config = dict(
    n_layer=14,
    d_model=224,
    n_experts=64,
    experts_per_token=2,
    d_expert=80,
    d_shared_expert=192,
    activation='swiglu',
    moe_layers=[1, 3, 5, 7, 9, 11, 13],
    router_score='softmax',
    normalize_top_k=True,
    routed_scale=1.0,
    balance_loss=0.00322,
    balance_bias=False,
    init_std_router=0.00901,
    lr_router=0.000289,
    vocab_size=4096,
    norm='rmsnorm',
    norm_eps=1e-06,
    tie_embeddings=False,
    optimizer='soap_variant',
    lr=0.00371,
    beta1=0.95,
    beta2=0.99,
    grad_clip=1.0,
    batch_tokens=[16384, 32768, 49152],
    seq_len=256,
    train_tokens=327400000,
    steps=11248,
    dataset='wikipedia_en',
)
Below are experts of layer 7 (counted from 0) of a mixture-of-experts language model. Rows are named gate (a neuron's input weights, with its number), up (a neuron's input weights, with its number) and show model dimensions 0-223. Each number is 128 + 24 x the weight over its row's rms, rounded and kept within 0 to 255.
Before each expert's rows: "comes after" lists some tokens at least twice as common just before its tokens as in all text; "mostly gets" lists some tokens that are sent to it at least half of the time. This comes from a sample of Wikipedia text that the model never trained on. Tokens count by the router's weight.

# expert 16
comes after: "(", "1", "in ", "–", ", ", "2"
mostly gets: "200", "201", "199", "202", "196", "197"
gate0 [103 162 128 164  90 131 101 148 121  71 131 138 158  89 186 145 131 155 175  92 104 163 150 114 126 151 135 161 107 132 119 110 141 138 127 104 158 126 147 158 137 127  62 119 144 125 136 114 108 131 111 122 115 166 119 163 134 114 165 149 131 122 142 110 108 132 131 137 123 124 144 100 121 155  95 159 127 150 144 137 162  97 119 130  86 113  75 110 147 130  85  84 135 138 118 125 133 155 135 119 128 149 106 157 151 142 149 165 123 135 105 125 169 133 116  89 112 177 128 158 126 148 105 128  85 140 119 154 122 115 165 122 114 109 186 152 134 158 125 139 134 131 178 125 111 123 138 145 151 148 135 109 113 144 146 146 133 131 158 152  96 147 192 141 149 108 116 134 116 122 121 128 143 103 136 139 192 152 109 154 142  84 138 108  95  92 116 169 118 115 116  79 137 174 128 105 131 126 120 125 131 112  99 118 139 118 165 113 149  77 112 147 125  90  88 153 158 156 141 137 176 146 155 100]
up0 [126  95 125 128  99  98 121 205 113 114 128 171 150 117 120 110 147 140  90 116 106 116  89 114 123  92 146 119 176 151 115 102 140 122 110 132  78 110 134 125  91 115 112 138 110 103 119  98 111 160 110 151 139 148 104 118 102 106 114 147 118 162 139 148 160  93 142 124 150 108 123 156 145 141 113 130 131 132 125 113 114 109 189 148 113 139 155 112 119 136 119 142 101  69 136 154 146 122 130 131 147 121 157  92 166 134 142 124  87 152 116 116  92 117 168 183 134 113 109 135 118 167 109 152 104 121 137 143 178 135 122 128 135 141 129 130 141  98 122 139 157 108 124  66 103 110 121  93 128 153 163 144 165 129 162 147 115 127 156 115 128 117 157  84 124 148 139 126  84 107 125 152 167 108 143  87 125 129  65  87 115 139 143 141 153 143 134 137 137 177 172 141 104 163  84  66 125 148 129 134 108 152 123 138 139  78 123 162 146 156 164 150 108 152 135 126 118 120 154 120 136 168 127 113]

# expert 44
comes after: ", ", "and ", "s ", "well ", "es ", ") "
mostly gets: "& ", "but ", "and ", "/", "than ", "while "
gate0 [149  98 167  92  88 170 141 142  96 105 110 122 129 154 132 145  96 129  85 135 157 169 117 171 130 133 119 153  91 149  83 148  98 162 177 126  90 111 135 148 131 142 138 112 134 156 136 127 161 146  95 161 137 155 144 112 110 151 102 113 142 139 116 141 144 132 147 132 165 115 126 106 127 196 162 164 142 128 105 118 157 132 165 129 121 159 145 125 171  94 141 107 116 165  93 135 145 138  97 113 142 101 157  98 102 166 137  98 133 168 114 131 121  88 150 154  98 137 121 133 128 199 132 128 132  85 158 136 129 139 143 128  64 114  78 118 115 122 154  83 165 109 102 162 119 153 123 108 127 104 114 163 133 103 145 122 115 137 112 107 122 132 116 127 122 135 149 103 106 165 125 148 140 102 159 108 135  95 143 135 108 136 144 160 171 133 128 160 137 132 133  99 178 136 146 124 102  97 145 158 118 114 147 129 140 128 111 144 167 173 141  87 116 103 140 119  96  92 124 127 112 130 169 130]
up0 [142  90 155 122 138 138 179 137 119 106 121 171  98 143 162 128 119 115  75 146 168 123 119 155 110 120 108 157 127 134 113 142 118 140 168 121  97 142 146 121 127 136 150 157 113 128 128 151 188 124  90 155 125 168 155 105  87 129 121 120 126 102 136  71 176 150 147  89 161 148 136 161 178 144 169 135 121  91 155 134 106 160 120 127 113 112 142 147 174 108  97 120  76 145 115 142 112 150 111 137  96 102 158 126 128 117 115 105 127 151 129 133 122  85 144 114 122 121 136  89 106 171 112 173 161 127 127 102 113 144 110 147 118 104 143 124 129  87 106 146 120  57 125 160 135 138 156  94 159 110  98 111 159 105 112  71  93 126 112 100 130 107 100 138 123 153 140 109 125 114 141 117 143  85 152 104  88 118 181 123 104 121 119 134  94 137 122 117 130 184 117 117 129 108 159 117 133  91 139 159 141 101 121 133 118 139 142 115 112 142 118  97 120 132 149 124 114 128  88 137  91 109 154  90]

# expert 29
comes after: "- ", "the ", "a ", "and ", "==", "See "
mostly gets: "″", "also", "Born", "Location", "fre", "for"
gate0 [122 133 106 125 136 139 102 187 116 147 119 114 120 143 114 133 100 164 141 116 148 149 122  91 161 128 189 123 134 145 102 156 145 120  63 123 139 138 110 111  99 153 111 109 155 121 166 114 136 129 124 129 139 108 113 155 176  80 123 171  93 119 144 142 136 116 160  90 124 101 143 146 100 125  98 144 100 121 135 168 168 115 125 102 132  97  87 104 170 145 139 130 148 158 121  91 195 124 110 158 143  87 125 140 145 173 132 130 121 149 114 151 161 173  93 118 120 126 123 134 143 154  86 104  92 167 112 161 138 125 109 121 123 146 185 126 185 135 140 133 144  98  99 148 101  98 142 123 105 128 123 131 118 153 101 140 140 119 116 166 152 150 108  99 122 114 133 118  65 119 109 107 130  88 103 112 133 142 123 104 120 124 117  91 128  90 158 120 152  94 130  86 102 113 104 152 118 133 101  97  86 125 105 119  96 140 133 142 157 127 150 150 138 110 187 133 111 107 153 118 141 129 138 131]
up0 [128 132 124 108 101 107  47  60 155  88 149 128 137 128 107 137 112 143 117 148  88 158 179 125 101 173  80 132 100 121  73 161 129 162 146 125 137 121 114 149  84 160  92 134 169 111 140 105 143 184  78 120 102 135 148 134 163 143 134  96 126 144 128 127 119 145 129 120 147 144 100 122 178 119 124 142 162 118 119  95 119 129 149 135 130 108 110  92 139 141 137 139 134 137 109 123 123 152 118 116 118 122 149 138 115  68  99 129 119 160 111 102 182  97 115 108 144  98 111 129  93 113 142 147  75 143 118 109 127 117 135 124  81 111 151 125 117 152 103 152 120 123 141 127 135 159  88 104 104 125 150 138 136 121 116 109 121  85 122 127 114 150 114 130 139 147 125 131 147 115 169 152 151 113 109 133  70 125 106 131 171  98 124 173 103 154 142 175 134 108 108 149 133 129  98 135 126 103 133 125  95 156 163  97 155 100  83 161 156 145 135 113  98 122  94 128 140 118 125 110 159 136 116 108]

# expert 27
comes after: "| ", ".", ",", "(", "201", "–"
mostly gets: "23", "18", "29", "28", "45", "30"
gate0 [138 123 133 143 131 167  92 127 109 106 151 111 178 126 149 157 113 149 187 146  92 140 100 178 112 132 174 124 122 109  95 173  77 130 171 142 109 116 109  93 105 140 122 114 122 118 159 164 124 143 122  87 129 107 147 131 142 136 141 145 153 137 115 131  94 109 135 127 168 144 189 128 128 151 127 102 133  84  94 131 107 130 137 151 125 135 142 125 146 130 142 119 153 142 115 143 139 161 118 159  81 150 113 160  80 135 115 135 102 134 112 120 131 126 120 120 117 109 112 155 139 130 149 118 113 115 122 115 103 112 113 127  92 109 129 169 130  98 129 118 135 119 123 121 114 131 182 142 164 142 168 122 156 120  92 106 130 119 134 101  83 145 111 139 143 146 105  97 128 100  77  91 182  94 121  93 107 107  90 131 132 117 128 154 127 121 178 140 140 144 120 147 143 153 140 155 104 149 141  99 102 108  80 122 165 188 123 132  88 113 148  86 158 111 160 123  76 138 113 107 149 179 126  92]
up0 [106  72 104 126 119 104 103 113 116 137 110 137 108 171  59 114  98  77 161 138 162 131 105 152 131 154 116 190 125 138 129 128 125 108 121 177  97 102 154 150 132 126 104 111  93 129 131 123 137 140  92 192 127 149 116 127 123 131 118 136 120 112 100 119 109 150 154 117 114 146 102 127 151 139 127 143 178  99 153 154  84 105 123 121 148 142 120 156 164 153 149 146 125 137 110  82 120 144 164  83 131 108 105 125 122 126 115  94 130 157 120 184 123 152  84  83 147 138 176 100 114 103 166  95 124 117 137  84 130 173 131 136 137  99 108 127 141 161 159 137  90 109 142 136 107 107 162 104 163 107  65 143  77 124 160 144 136 110 131 137 132 117 143 127 114 112 131 141 132 106 156 134 110 133 144 127 131 131 138 124 120 143 123 121 121  96 124 105  85  99 154 133 110 163 102 107 106 145 124  99 117  97 150 145 113  84 182 151 122 140 146 160 134 133 111 100 143 156 167 127 147 111 127 103]